{
  "d_expert": 32,
  "d_shared_expert": 0,
  "hidden_act": "swiglu",
  "normalize_top_k": false,
  "balance_loss": 0.0144,
  "init_std_router": 0.0163,
  "vocab_size": 50257,
  "doc_mask": false
}
Below are experts of layer 2 (counted from 0) of a mixture-of-experts language model. Rows are named router (the router's row for the expert) and show model dimensions 192-383. Each number is 50 + 12 x the weight over its row's rms, rounded and kept within 0 to 99.
After each expert's rows: a language model's description of what the expert responds to. This comes from a sample of Wikipedia text that the model never trained on.

# expert 27
router:26 42 63 51 52 52 50 55 70 48 32 59 40 53 44 46 60 61 42 46 57 53 50 35 51 27 49 50 59 51 47 48 51 71 59 51 49 50 42 65 59 63 68 45 60 56 42 43 52 52 35 69 59 39 50 55 32 41 58 54 35 38 62 34 69 49 44 44 59 71 59 24 48 53 45 65 63 49 64 80 57 47 52 71 42 31 68 53 58 80 42 30 62 45 41 48 52 43 42 74 47 29 47 54 55 55 35 47 47 59 54 52 56 46 60 37 41 34 67 62 47 57 48 39 63 49 27 61 69 44 64 35 82 25 36 41 58 45 41 62 46 52 47 53 45 47 45 47 30 63 50 51 44 41 77 53 74 54 79 36 45 69 60 47 53 55 56 37 76 30 48 52 43 56 60 45 55 55 43 57 65 63 44 39 60 52 64 57 52 44 54 36
Pipe separators in wiki tables of votes, years and charts, and closing single quotation marks after a quoted title, like 'Hold'.

# expert 6
router:38 53 43 55 63 52 34 41 23 64 46 49 54 64 51 44 48 70 53 59 55 68 42 41 50 54 70 53 50 56 39 42 63 56 69 62 43 56 60 44 56 44 51 63 48 67 35 39 56 33 40 72 68 31 67 43 71 60 55 44 55 33 41 42 40 30 68 63 46 41 44 57 29 36 55 74 52 28 48 42 61 60 45 54 63 49 66 41 61 38 66 59 50 46 46 39 46 60 53 53 65 82 54 43 52 48 63 42 53 34 37 43 57 52 43 56 48 37 55 45 45 75 52 55 35 56 44 47 55 50 57 63 62 57 55 35 69 50 59 34 55 81 71 71 59 38 43 30 34 45 47 58 44 60 44 41 45 61 45 53 57 55 52 67 53 42 40 59 47 70 46 69 51 39 59 41 81 49 71 32 35 63 42 55 64 36 45 75 62 32 45 50
Career and role words after his/he in biographies, especially of footballers, such as played, served, appointed, role, worked, position.

# expert 36
router:39 36 51 62 52 61 59 42 53 60 59 47 36 40 36 41 62 37 44 36 45 37 37 31 59 49 48 32 41 71 53 35 39 42 64 43 47 72 63 35 64 54 63 50 41 52 65 53 33 63 29 61 47 65 70 55 43 57 54 30 43 27 50 53 46 63 45 46 38 57 62 39 63 60 47 46 44 48 61 61 49 49 54 66 49 74 60 48 65 51 65 57 39 54 56 50 62 36 59 68 35 43 39 55 55 55 35 50 48 44 59 20 61 57 75 61 64 49 50 41 34 40 45 56 78 46 53 48 69 55 71 56 58 31 47 30 44 66 57 23 59 83 42 53 41 22 52 65 41 41 20 46 36 48 58 60 56 57 64 61 54 64 44 40 36 30 47 46 69 49 39 25 49 75 53 43 66 71 60 57 51 60 49 57 52 58 65 63 47 40 41 57
Words in species stubs and taxoboxes, such as from in "It is known from", native, orchid, Species:, Authority:, Insecta.

# expert 18
router:61 51 74 51 42 32 58 46 68 60 42 67 38 53 63 63 43 56 72 55 45 44 34 53 45 65 49 56 58 61 51 28 64 74 54 55 47 49 55 51 49 44 48 50 37 33 63 21 56 86 47 63 37 69 37 66 60 50 70 56 32 48 70 42 24 49 48 49 59 31 61 61 58 58 60 40 65 61 53 55 47 43 49 61 51 44 40 37 73 65 45 44 66 54 34 53 37 61 53 75 55 22 61 43 49 65 43 52 43 57 57 44 49 33 56 37 43 39 60 59 53 55 82 45 52 53 37 70 68 61 50 43 46 72 77 29 39 78 78 40 54 51 58 58 66 48 49 34 38 72 49 62 54 54 46 46 53 61 74 38 41 44 48 55 18 58 49 46 78 50 49 56 44 69 20 52 50 47 45 60 58 31 57 29 63 72 49 40 47 60 41 43
Participles after be/has/also in expository or research text, such as regarded, studied, identified, described, associated; also Institute, Conference.

# expert 61
router:26 61 48 40 60 36 71 40 55 47 39 74 70 68 51 65 69 66 53 52 41 60 54 67 44 44 54 29 55 38 46 55 51 63 53 75 33 44 46 32 52 57 41 40 57 46 47 53 36 53 42 44 70 47 52 54 60 44 58 24 47 61 47 53 40 65 24 43 36 39 65 65 38 21 63 57 60 65 42 51 50 35 46 55 57 39 43 40 32 56 50 35 39 34 60 40 66 41 48 54 45 41 40 61 53 54 29 54 74 62 54 59 45 43 55 60 51 32 46 48 56 22 42 25 57 63 47 42 57 39 39 53 64 37 60 74 42 44 32 60 29 51 47 53 64 62 44 39 50 61 44 44 61 54 50 61 53 44 50 64 45 43 50 71 39 65 55 70 50 52 59 28 61 48 47 45 41 50 56 49 50 66 11 47 41 49 43 44 51 54 37 39
Possessive endings and attributives on proper nouns, such as New York's, City's, Zealand's, plus nationality adjectives like American and Polish.

# expert 37
router:42 40 57 43 48 39 46 52 70 43 34 56 59 32 58 48 71 69 29 41 56 44 53 42 53 20 55 76 52 46 29 33 62 43 46 21 52 60 50 61 37 53 33 68 41 44 58 60 50 56 58 68 45 54 44 65 34 55 29 37 49 56 47 44 18 47 54 64 58 38 50 44 59 52 61 52 44 50 61 54 65 54 63 55 35 41 48 56 49 52 43 47 46 40 68 49 66 33 46 49 49 63 42 55 33 40 64 63 43 69 31 41 43 41 46 52 35 55 71 54 49 40 56 54 45 42 34 49 49 52 54 42 60 58 75 42 45 55 52 61 46 47 67 37 73 77 58 59 57 52 54 61 53 69 64 55 58 21 49 58 16 41 77 71 33 60 43 55 48 38 49 60 56 46 51 49 62 24 28 55 26 41 54 43 33 57 62 57 55 46 46 53
Verbs and nouns about places and facilities, such as opened, built, located, serves, station, building, in "the station was opened on".

# expert 32
router:47 59 54 40 47 69 62 64 49 56 54 64 49 42 55 41 41 52 70 53 41 58 41 51 45 34 64 42 68 49 41 44 57 57 55 49 43 55 71 49 77 56 44 47 41 62 36 37 57 82 47 47 42 64 63 48 38 55 54 47 57 54 50 19 52 54 47 40 16 44 60 46 41 45 53 45 50 55 32 50 55 45 32 45 41 43 61 24 44 43 38 47 31 46 37 65 56 27 44 43 60 27 37 45 56 58 55 27 76 60 43 74 46 42 37 43 49 51 62 56 53 52 51 24 45 40 49 51 46 61 64 59 32 61 84 38 63 62 47 49 48 59 71 46 71 60 40 57 33 47 27 47 54 51 69 47 26 62 48 53 32 35 42 67 34 60 49 38 42 39 64 35 53 57 44 33 56 44 65 55 42 48 38 49 47 45 30 46 53 60 64 61
Forms of be, become and get after a pronoun or subject, often in plot summaries: was, were, being, gets engaged, became known.

# expert 62
router:33 56 58 59 52 44 56 61 55 54 44 40 54 79 40 46 52 34 54 57 81 31 56 37 53 43 41 18 70 44 52 43 54 68 58 59 40 44 62 50 69 40 62 47 52 50 40 39 51 43 33 71 44 41 69 64 60 42 56 45 34 28 51 61 74 62 60 55 30 46 39 47 73 17 56 48 18 63 42 29 29 38 31 75 53 43 58 38 40 44 35 57 44 54 56 45 46 61 66 54 40 46 47 62 36 40 55 55 36 53 55 47 75 55 33 53 54 41 74 40 50 64 66 32 57 49 34 46 53 56 56 49 51 33 59 34 73 47 74 38 52 56 56 56 52 58 67 33 50 43 53 41 42 48 54 52 53 30 53 68 58 68 41 64 50 42 47 40 48 53 60 42 53 35 43 30 64 52 55 40 44 34 72 30 54 46 77 62 58 51 51 24
Prepositions after verbs of leaving or dying in biographies and plots: removed from, resigned from, died at, recovering from.

# expert 14
router:41 61 61 37 49 43 72 41 60 41 36 44 46 38 42 27 40 35 52 67 41 47 63 25 59 45 46 63 42 60 60 56 50 45 83 36 47 51 35 54 44 70 60 58 35 46 38 37 53 74 52 31 45 36 48 53 23 31 52 81 69 38 46 43 40 50 45 30 71 26 49 50 58 39 58 37 51 66 54 30 32 56 66 71 47 39 44 40 33 58 44 41 29 39 50 67 45 40 50 31 38 36 29 63 57 69 44 57 44 59 57 57 51 55 52 58 74 51 51 55 47 48 44 30 60 47 64 47 31 65 52 67 54 71 62 35 71 54 50 54 59 45 32 35 48 65 42 54 46 45 48 68 67 52 40 73 37 76 44 39 35 59 32 60 60 39 39 61 51 53 39 31 29 47 51 50 39 50 45 60 45 57 51 50 43 38 38 62 50 40 32 52
Words inside song, album or episode titles and music chart tables, plus field labels like Label:, Genre:, Peak position.

# expert 45
router:58 53 56 45 51 43 51 67 58 44 48 45 54 39 52 79 52 58 47 39 44 59 58 62 65 48 59 47 47 67 41 53 52 65 77 41 45 45 52 50 63 67 55 43 46 57 55 60 48 51 43 43 39 49 70 63 54 47 55 57 54 44 68 59 79 61 52 47 44 38 59 49 64 38 24 44 41 74 85 48 42 66 65 48 65 26 55 45 58 49 41 56 27 62 45 56 37 73 50 59 41 43 51 65 31 69 56 27 30 48 70 55 48 68 41 38 45 29 69 61 42 67 66 43 51 41 24 57 76 51 31 52 55 48 32 64 49 28 43 61 35 52 60 49 42 53 44 38 41 55 28 41 28 53 63 60 51 47 60 59 40 43 45 49 39 56 65 43 65 68 61 55 71 39 38 32 64 46 56 55 68 53 43 24 50 54 51 54 41 60 49 34
The preposition for after need, request or call, plus table pipes, paragraph breaks and decimal or time digits like 983.4, 8:20.

# expert 26
router:47 37 43 45 33 64 43 63 76 45 53 56 54 55 49 71 40 46 45 53 61 30 51 45 64 45 40 36 68 56 78 71 39 35 69 64 54 42 59 50 74 59 46 62 50 39 42 63 36 46 40 34 28 35 66 37 49 41 57 34 28 53 65 60 65 50 50 51 31 46 61 50 51 36 56 65 31 44 48 68 41 40 54 52 29 32 48 58 59 55 34 61 36 46 42 65 59 49 59 57 52 23 69 65 51 22 39 34 46 35 63 58 51 63 44 56 37 41 37 35 27 57 66 54 59 42 44 50 40 39 46 38 59 50 55 28 66 53 60 54 51 32 53 32 57 56 55 53 60 52 39 57 37 40 61 51 59 53 68 60 42 42 25 58 40 58 54 46 57 54 40 35 37 57 39 35 31 50 31 42 41 36 56 55 69 30 45 48 49 36 45 53
The words and, with and table pipes linking a career's clubs, partners or collaborators, as in parted ways with, work with.

# expert 44
router:56 49 45 52 42 34 33 37 45 52 41 36 60 28 34 54 32 53 45 36 46 45 27 52 50 80 53 50 55 44 50 38 56 57 52 55 33 65 46 51 31 62 36 45 49 55 67 22 66 59 50 54 51 60 28 64 56 46 63 42 50 63 55 67 38 39 65 60 57 31 45 44 68 68 59 38 46 53 63 69 56 78 38 23 56 77 59 49 51 45 51 69 53 63 44 68 66 76 43 38 54 55 65 55 64 43 32 45 51 54 62 46 33 30 44 69 39 49 38 44 61 53 60 60 66 24 53 50 32 50 48 34 39 35 49 55 40 79 69 39 40 59 57 36 64 41 66 65 37 69 82 55 63 61 47 50 74 43 44 63 51 44 48 81 30 57 40 54 51 46 46 49 38 64 38 64 71 31 45 53 38 53 36 37 62 64 68 65 56 33 54 51
Verbs and nouns of makeup or evidence followed by of, that or into: consisting of, includes, shown, revealed, divided into.

# expert 20
router:60 34 54 54 45 37 46 62 52 67 65 41 38 33 35 59 67 44 32 50 47 62 53 26 61 47 48 43 38 66 45 28 58 48 74 49 33 39 35 46 49 62 50 55 55 48 51 54 45 64 35 72 62 67 39 50 32 54 71 60 47 50 76 47 36 52 44 59 49 34 58 48 70 52 37 57 48 41 69 51 45 55 48 48 27 50 59 48 56 44 52 81 61 27 41 59 47 51 41 32 44 40 39 60 59 59 50 29 53 48 60 58 65 39 39 42 68 45 42 75 55 66 53 60 58 54 36 39 44 65 46 57 52 35 57 43 47 43 50 67 66 49 60 67 75 44 68 39 42 66 73 42 33 56 59 68 57 27 60 52 27 48 44 47 54 29 63 50 44 70 59 37 41 56 34 37 63 61 52 39 22 41 56 36 50 40 54 44 61 49 43 53
Words in census demographics, especially versus between incomes and to between age ranges, plus cells in percentage and results tables.

# expert 55
router:58 60 70 50 49 56 49 58 26 33 59 66 61 58 48 61 48 54 62 45 49 68 57 45 52 40 43 25 53 71 56 37 66 74 50 50 10 70 42 54 29 49 38 69 58 35 38 44 67 58 55 72 38 26 69 44 60 41 66 52 44 38 80 57 74 51 58 58 33 28 64 41 60 31 37 35 43 89 61 59 31 43 43 40 64 43 63 68 37 56 36 50 40 54 52 43 48 54 62 50 40 27 55 71 40 43 36 46 34 64 56 55 69 46 34 31 48 49 54 64 54 22 50 61 44 63 40 40 43 33 48 51 46 68 40 51 46 44 54 73 46 38 59 68 49 63 53 39 48 56 35 51 48 37 37 69 33 33 81 50 65 50 44 57 45 32 46 52 59 55 53 62 56 35 44 35 55 36 50 52 60 42 29 59 47 53 40 46 47 52 53 58
Prepositions and conjunctions in political and news prose, especially "about" after complaints or statements, plus to, of, as, was.

# expert 11
router:44 38 53 75 53 21 44 43 37 65 67 60 44 58 60 60 53 58 43 50 55 53 76 32 50 49 55 65 38 74 65 41 45 66 58 49 60 76 24 50 35 65 46 38 37 27 36 51 47 74 48 54 44 52 36 37 47 53 37 33 43 38 41 70 52 49 60 26 57 53 40 39 39 47 39 47 54 51 52 47 23 69 48 57 50 55 44 49 48 54 46 66 60 24 66 47 58 37 58 55 56 45 21 45 56 73 50 36 42 60 47 32 63 50 58 34 71 42 62 42 66 51 51 43 43 58 59 69 46 62 49 72 41 41 54 50 48 56 51 45 61 45 47 65 66 61 34 48 29 53 47 54 67 44 56 39 43 41 67 25 26 36 52 57 36 23 47 56 48 60 56 30 38 51 47 48 30 48 49 46 64 65 60 45 57 58 45 46 42 41 55 64
Tokens that open fields and cells in infoboxes, sports tables and lists, such as Season:, Years active:, the ← arrow, and player names.

# expert 46
router:57 38 28 60 61 43 38 42 52 41 42 40 34 58 56 51 25 48 37 29 58 42 37 25 46 75 61 49 56 49 39 54 73 70 74 69 47 52 38 64 40 57 58 57 74 36 42 48 65 68 41 77 55 43 52 58 45 50 57 46 61 51 39 75 52 61 67 57 55 43 50 56 56 23 65 33 55 66 66 42 50 43 55 34 27 28 60 44 66 39 48 39 68 39 61 47 43 74 56 59 71 59 43 42 68 32 62 60 55 55 52 46 42 59 61 43 59 69 51 42 67 58 57 56 39 49 52 53 53 48 29 38 57 32 50 59 52 51 48 45 60 42 60 48 68 61 37 45 42 64 63 30 42 47 49 79 47 31 43 64 54 50 41 74 41 48 41 37 67 67 48 75 52 39 39 39 56 33 54 56 63 51 48 48 45 29 51 61 44 56 37 60
Past participles and reporting verbs after was, were or have, such as described, released, announced, used, established.

# expert 17
router:44 60 56 63 57 49 39 26 60 76 72 42 56 55 41 48 68 62 37 61 52 71 53 52 57 57 60 45 47 70 49 15 58 78 35 47 49 52 50 52 24 41 39 67 50 50 40 24 42 31 60 47 40 58 56 38 79 68 52 56 60 51 76 30 41 48 46 67 44 40 55 53 69 41 45 61 53 59 65 68 49 37 30 62 48 42 69 57 55 62 42 68 71 49 55 40 41 56 31 52 58 58 46 47 58 53 43 33 38 55 53 50 61 45 50 36 64 38 49 57 54 55 54 62 47 43 56 61 38 36 48 42 66 28 60 57 41 55 68 45 60 57 52 54 59 28 66 56 50 43 67 69 41 40 65 61 42 46 64 56 61 60 47 46 66 39 51 54 41 71 51 66 45 32 66 57 67 30 57 34 39 58 50 42 60 47 61 63 54 45 29 57
Pipe separators that begin rows in election and sports tables, before Turnout, Total, or years, plus party words like Republican and Conservative.

# expert 50
router:39 42 49 41 44 33 41 57 50 46 54 39 58 45 54 53 57 42 61 27 37 45 41 68 35 45 32 52 49 27 15 48 75 40 73 49 57 69 69 73 64 55 64 35 46 51 74 35 37 64 50 34 60 44 56 51 46 51 47 60 51 36 63 31 38 56 36 53 34 35 42 45 80 76 39 50 62 30 57 43 72 46 49 42 35 64 58 63 58 54 39 47 32 41 63 46 43 41 60 62 48 43 60 66 50 42 42 64 47 52 48 55 57 39 41 41 67 35 63 41 46 49 59 45 58 25 54 53 37 46 59 80 50 59 58 55 51 48 55 48 24 78 45 26 40 53 45 66 58 46 56 56 65 50 69 39 52 50 50 59 55 53 69 53 40 51 52 41 36 71 44 32 45 78 42 54 44 34 31 44 63 52 59 51 66 58 55 63 47 59 78 46
Prepositions after named, known or part, such as named after, named for, near, at, and verbs like reach or give.

# expert 41
router:52 47 60 49 62 61 49 74 58 44 42 46 37 48 58 57 30 52 39 51 39 63 47 57 56 45 49 45 60 72 47 23 51 56 66 44 48 63 47 38 55 56 63 40 68 39 55 37 56 43 50 68 48 63 57 51 32 63 65 63 38 46 67 22 41 65 61 46 43 50 69 27 64 55 39 30 63 80 70 41 46 62 61 69 27 41 55 59 40 47 47 52 54 45 34 52 62 22 63 59 38 37 63 64 46 49 45 52 26 52 73 34 41 48 52 41 45 31 59 78 33 56 44 41 61 47 25 33 67 78 25 54 54 71 43 63 54 48 63 52 53 49 69 44 67 40 54 42 38 64 42 37 29 47 33 43 74 52 67 52 58 57 44 42 45 46 53 47 58 64 30 23 50 74 65 40 42 64 54 66 48 37 35 61 52 55 52 46 60 59 46 34
Numbers within measurements, statistics and tables, such as (75 mph), 294 seconds and 250 kbit/s, plus quoted titles beginning "A or "E.

# expert 53
router:28 32 48 67 54 28 42 68 62 59 50 33 58 54 43 62 49 79 50 52 34 43 56 59 55 45 60 49 54 79 73 46 40 55 46 32 59 43 20 60 41 28 53 62 48 45 70 52 42 65 60 44 47 57 46 34 44 54 64 48 56 50 54 35 35 56 65 49 58 52 59 44 57 59 39 62 73 58 39 56 53 42 54 57 53 51 56 73 75 52 68 55 57 50 39 72 53 41 45 66 44 64 40 68 32 53 56 41 37 46 43 52 42 50 34 46 49 54 49 64 33 48 48 40 64 37 47 43 55 59 69 52 49 63 59 51 51 60 63 49 58 52 48 38 66 42 60 45 40 50 22 52 44 38 50 51 60 37 59 66 52 65 53 46 22 45 37 35 44 69 35 38 47 44 37 67 47 55 24 55 42 43 67 69 54 57 64 52 55 44 62 63
Nouns and prepositions about railways, roads, aircraft and ships, such as Route, Highway, railway, Air and Navy, with in, of and at.

# expert 13
router:50 57 46 69 63 70 39 47 53 50 48 48 45 65 33 51 48 54 60 46 51 39 65 42 69 39 60 42 59 39 50 54 54 36 68 61 45 67 47 36 60 58 43 60 50 52 43 58 42 58 47 49 58 68 57 25 46 51 55 47 50 52 48 50 53 48 71 29 53 54 51 45 34 43 55 45 39 60 52 55 49 59 36 75 44 29 61 44 42 37 33 57 56 29 68 36 68 47 40 63 46 57 43 63 64 58 59 30 51 40 40 51 62 49 51 65 50 61 50 42 29 45 44 45 44 48 33 34 47 53 52 65 65 21 45 46 75 20 67 47 48 57 64 19 55 42 48 44 59 64 59 25 42 41 47 59 59 38 46 83 53 44 32 66 56 50 50 77 52 60 31 57 29 73 43 43 54 47 53 49 36 54 33 56 62 37 71 45 67 34 45 52
Possessive pronouns his, their, its, her in band and athlete careers before first, debut, own, second, as in "recorded their second album".

# expert 0
router:65 50 54 64 42 65 29 32 56 67 53 62 57 65 45 50 37 52 28 39 55 46 65 59 44 36 53 51 59 55 55 56 60 69 38 44 56 56 38 65 51 46 42 41 58 44 48 55 48 76 48 23 79 38 66 53 45 62 47 44 38 58 28 60 38 44 59 22 55 65 50 45 50 51 58 52 43 42 49 53 47 46 66 66 70 31 59 42 62 56 57 66 66 34 42 42 35 38 35 63 69 58 47 33 47 69 42 60 56 41 36 40 51 54 29 58 54 42 60 40 64 54 38 43 57 48 51 47 41 45 42 39 46 56 48 37 50 41 52 52 66 51 41 54 63 48 50 44 48 34 52 60 26 47 53 51 58 56 59 27 37 66 48 60 62 32 54 62 58 68 33 60 37 52 22 61 55 50 52 37 69 30 44 42 52 38 38 58 61 54 56 64
Place and club name pieces in football tables and squad lists, e.g. Keynes in Milton Keynes Dons, Inverness, Hangzhou, Athletic.

# expert 5
router:60 49 40 68 34 62 39 69 50 56 49 64 49 56 47 80 64 38 30 52 50 51 60 65 60 35 60 49 64 73 41 49 36 54 52 46 39 38 50 33 55 33 56 51 54 49 53 30 57 57 63 78 31 48 41 42 49 38 69 55 37 42 60 33 45 49 49 56 39 41 51 33 65 51 40 55 59 58 32 46 50 54 54 77 50 50 60 59 35 47 54 59 55 64 71 53 74 59 31 55 54 31 50 52 31 52 30 56 41 59 51 57 50 46 23 41 44 42 45 42 40 76 55 45 57 38 50 55 35 61 39 68 55 77 38 47 34 31 38 63 53 61 45 43 55 50 55 30 68 40 32 32 24 52 56 31 27 46 53 62 57 51 34 52 53 41 36 50 46 60 67 39 46 49 51 45 41 55 43 44 51 39 21 72 61 53 30 78 55 56 66 73
Words in military and weapons contexts, especially force names like Army, Navy, Corps, Marine and Police, plus nearby articles and numbers.

# expert 3
router:54 55 57 61 55 42 58 43 47 48 51 52 47 55 55 48 49 71 55 50 45 46 55 41 52 35 49 56 43 61 64 26 45 28 71 50 62 63 55 40 50 65 67 65 47 51 55 34 54 61 47 65 29 50 61 36 40 48 58 46 48 29 68 57 17 37 66 54 65 55 69 65 50 55 69 42 46 37 59 43 49 63 44 53 36 54 60 51 31 62 75 61 68 37 49 56 59 58 47 37 32 45 28 49 57 51 57 50 47 29 69 33 61 45 41 36 53 51 49 53 59 56 52 59 63 41 63 50 42 46 48 63 52 35 62 42 47 32 44 68 51 49 53 51 69 49 47 58 62 40 36 65 38 38 51 44 72 56 33 60 64 53 59 50 24 36 49 50 73 47 41 25 51 59 54 58 54 43 39 49 56 35 53 70 44 49 59 50 53 36 39 71
Line breaks, dashes and opening words of disambiguation pages, lists and infobox fields, such as may refer to, (born, first, Died:.

# expert 54
router:51 49 71 77 60 53 46 61 55 62 33 59 24 49 53 50 52 45 53 53 42 52 61 41 52 48 65 41 44 79 47 51 39 58 46 66 28 43 45 35 50 60 69 56 50 55 42 59 50 68 40 62 25 52 54 49 27 67 55 52 34 52 41 52 53 68 55 34 45 42 36 47 67 15 31 50 53 49 47 70 39 63 31 64 34 35 55 48 47 48 32 74 65 55 39 49 58 59 48 51 49 32 31 60 50 56 50 48 34 38 59 65 69 67 29 38 64 53 67 74 55 49 59 50 53 40 37 40 55 63 48 44 47 28 48 43 63 54 43 78 69 57 41 63 53 59 48 44 52 60 49 71 45 26 68 33 48 54 67 58 28 56 56 35 57 24 53 54 46 66 65 26 56 41 62 59 36 44 52 49 31 52 51 24 37 32 50 38 58 45 53 68
Numbers and first cells in sports scores, election tallies and stat tables, such as 12 in 31,712, 7, 2017; also the.

# expert 38
router:55 62 40 56 42 55 23 34 55 56 51 26 46 48 38 25 48 59 32 51 56 56 57 39 41 54 70 50 48 55 54 45 59 44 65 49 66 50 37 63 43 47 37 54 49 37 44 63 49 42 52 75 43 53 58 29 42 35 36 45 67 43 67 32 52 26 53 42 48 55 40 58 51 57 57 46 36 34 65 55 50 49 42 69 69 33 48 38 59 47 71 76 55 39 33 50 60 28 43 44 46 33 57 41 59 51 56 38 70 55 54 50 48 51 37 34 64 57 41 72 65 79 47 45 81 61 44 51 62 50 49 65 63 45 67 28 44 48 49 45 61 51 40 48 36 44 56 52 45 65 69 83 44 56 49 58 43 58 57 55 38 69 54 58 60 57 45 34 64 50 43 62 43 64 61 52 57 59 35 59 72 32 45 46 66 47 52 44 52 23 44 47
Word pieces of clubs, players and place names inside football and tennis score tables, such as Kelty Hearts, Baia Mare.

# expert 12
router:58 29 52 36 55 55 56 64 62 52 51 64 49 29 47 59 53 55 37 50 64 58 31 52 50 58 25 42 55 52 61 59 42 56 69 43 28 38 24 48 59 61 38 41 40 57 37 56 54 56 38 74 62 72 46 50 47 19 58 56 27 51 84 58 41 39 45 36 21 68 63 37 70 53 58 39 36 55 59 47 60 43 48 47 77 58 53 52 45 42 52 51 35 67 65 45 64 58 58 40 47 35 52 39 51 56 47 48 44 60 49 52 57 64 39 51 50 30 49 39 58 38 45 30 58 36 39 46 44 70 65 64 52 44 54 29 44 77 59 41 55 42 59 40 60 44 52 53 35 59 60 40 59 27 40 62 43 61 66 38 62 60 42 54 57 74 55 33 45 41 68 45 54 59 55 47 50 45 58 50 51 49 37 41 44 78 39 44 55 53 58 34
Common nouns right after the/a, often in titles, such as War, Country, town, minutes, night, love.

# expert 63
router:46 38 58 58 59 39 29 56 81 61 42 59 50 65 45 66 41 36 48 33 60 50 28 27 34 50 59 37 50 59 63 54 53 63 75 41 32 78 67 45 44 46 51 36 47 51 58 26 43 58 47 34 28 49 86 25 52 48 50 54 47 38 72 06 43 49 61 43 21 42 41 41 56 53 44 52 64 42 39 51 37 65 51 58 62 52 26 56 53 75 56 56 45 36 79 71 69 52 52 75 56 46 38 63 41 44 58 54 67 38 44 56 38 78 47 71 62 51 55 41 44 69 59 45 46 49 37 34 49 43 45 62 53 43 39 51 41 44 58 35 62 61 42 44 52 45 62 47 53 41 37 52 40 45 58 44 55 38 54 37 52 63 42 39 48 50 47 48 63 63 32 43 58 48 46 70 45 52 40 48 42 30 56 57 71 33 48 57 56 36 59 69
Single numbers and cells in league standings and results tables, plus off in shipwreck locations such as foundered off Trevose Head.

# expert 57
router:67 66 67 46 53 52 29 56 50 43 43 54 37 70 49 80 48 50 45 63 50 60 34 45 53 38 67 62 49 67 37 41 52 70 39 45 51 47 41 42 37 38 34 40 44 39 55 41 62 37 68 37 36 47 54 39 47 61 54 41 15 31 61 70 32 51 57 54 49 68 57 56 50 42 41 65 49 53 58 45 53 51 49 56 58 40 59 53 59 50 67 77 51 49 57 57 42 36 38 65 44 55 52 52 51 37 77 40 38 37 53 40 56 51 45 48 54 32 50 66 60 84 71 57 45 42 38 44 58 41 69 66 51 63 41 62 66 68 38 58 56 49 63 40 67 55 65 56 66 49 41 72 50 25 57 60 46 52 61 48 46 42 56 75 49 55 35 49 55 62 43 46 48 35 40 68 46 40 55 59 57 45 58 35 52 46 47 64 36 36 46 57
Words in military and political names, such as based in, Democratic, Republican, Air Force, Reserve, plus decimal digits in climate tables.

# expert 35
router:47 47 40 44 47 53 50 43 47 53 42 53 42 36 48 40 59 39 69 38 54 52 55 38 65 59 49 47 46 68 30 30 46 59 60 45 50 52 51 68 66 59 72 64 52 30 58 38 34 66 44 50 41 64 44 56 40 54 75 57 65 20 54 56 40 58 54 48 37 45 62 37 52 60 42 59 48 54 45 60 54 51 31 29 33 48 81 57 58 32 56 62 59 51 55 60 48 45 68 62 25 46 45 70 26 37 56 52 60 66 71 31 55 61 62 55 43 36 67 73 68 62 59 33 58 48 28 52 28 72 57 74 55 30 49 52 65 48 38 63 30 52 63 22 74 49 63 82 34 44 63 56 39 47 49 44 65 32 50 42 42 58 51 47 69 46 49 38 51 48 40 40 46 51 60 36 53 56 39 51 43 49 35 35 49 41 60 49 49 54 69 36
Auxiliary has, had, have and having before been or a participle, and connectives like and, or, that and not that join clauses.

# expert 10
router:56 35 36 47 60 34 71 41 68 53 43 30 29 66 62 59 24 62 49 48 49 34 44 62 42 57 59 48 54 44 55 49 57 47 53 39 63 55 61 44 55 58 63 65 64 62 38 38 59 27 34 85 33 53 63 54 44 49 48 44 22 56 23 59 18 55 55 67 40 38 49 57 48 44 50 42 55 49 39 55 45 43 46 68 39 44 76 48 48 49 49 41 32 32 76 43 56 54 36 36 63 41 43 54 50 38 48 52 53 33 57 30 46 47 73 49 40 51 46 26 50 46 49 48 52 50 47 66 41 29 56 66 52 51 55 38 38 74 36 67 42 46 62 55 40 41 37 51 64 52 34 49 62 52 34 42 57 56 49 65 50 52 58 56 46 46 41 56 46 52 54 29 53 43 55 61 51 46 36 58 58 52 37 20 38 34 49 48 37 39 43 36
Prepositions after degrees, schools or graduated in academic biographies, especially from, at, in, e.g. "PhD from the", "graduated from".

# expert 22
router:67 43 19 46 60 52 53 54 30 46 47 72 45 60 48 62 57 51 43 47 63 64 31 19 37 47 43 65 48 61 52 57 70 66 73 36 59 40 43 38 59 59 38 58 51 51 50 26 67 38 12 81 65 48 39 44 54 44 50 56 30 73 63 54 37 32 49 43 37 53 62 37 60 67 63 51 48 47 73 42 38 42 41 42 63 65 54 23 62 66 64 62 46 39 69 39 48 50 36 36 54 52 66 60 56 59 40 57 62 45 67 56 52 55 52 52 53 55 50 45 51 57 54 62 38 52 52 59 59 40 49 73 50 58 72 63 48 36 37 43 52 42 47 46 49 65 31 38 37 46 62 51 58 60 46 48 48 51 34 52 42 60 38 49 55 57 40 50 62 47 43 46 38 53 53 56 41 47 61 34 35 40 29 50 40 43 42 55 46 38 56 54
Words and name pieces in articles on Islam, churches, history and old families, such as church, Middle Persian, Saʽid, parish.

# expert 29
router:47 48 48 41 40 21 68 50 45 40 42 48 57 49 60 46 46 71 31 54 58 52 58 72 52 55 30 44 54 37 41 61 55 62 59 59 27 64 51 56 41 56 45 50 74 63 41 36 69 49 39 48 47 42 59 51 47 39 69 39 71 41 35 41 49 36 50 47 44 64 50 54 55 51 46 42 40 55 32 51 47 50 65 41 41 29 37 65 49 53 49 47 45 44 66 49 58 74 52 72 52 64 46 40 56 56 39 62 45 48 51 52 77 51 55 53 63 51 67 58 46 19 39 41 35 48 56 32 31 58 35 73 55 68 61 43 55 49 63 64 33 48 50 42 62 62 41 57 29 60 46 57 58 49 43 59 50 62 35 39 46 36 51 59 45 57 32 39 47 40 51 54 41 52 34 38 50 40 72 47 56 62 42 51 35 64 34 56 73 45 19 51
Verbs and nouns about creative works in music, film and book articles, such as played, released, published, won, film and episode.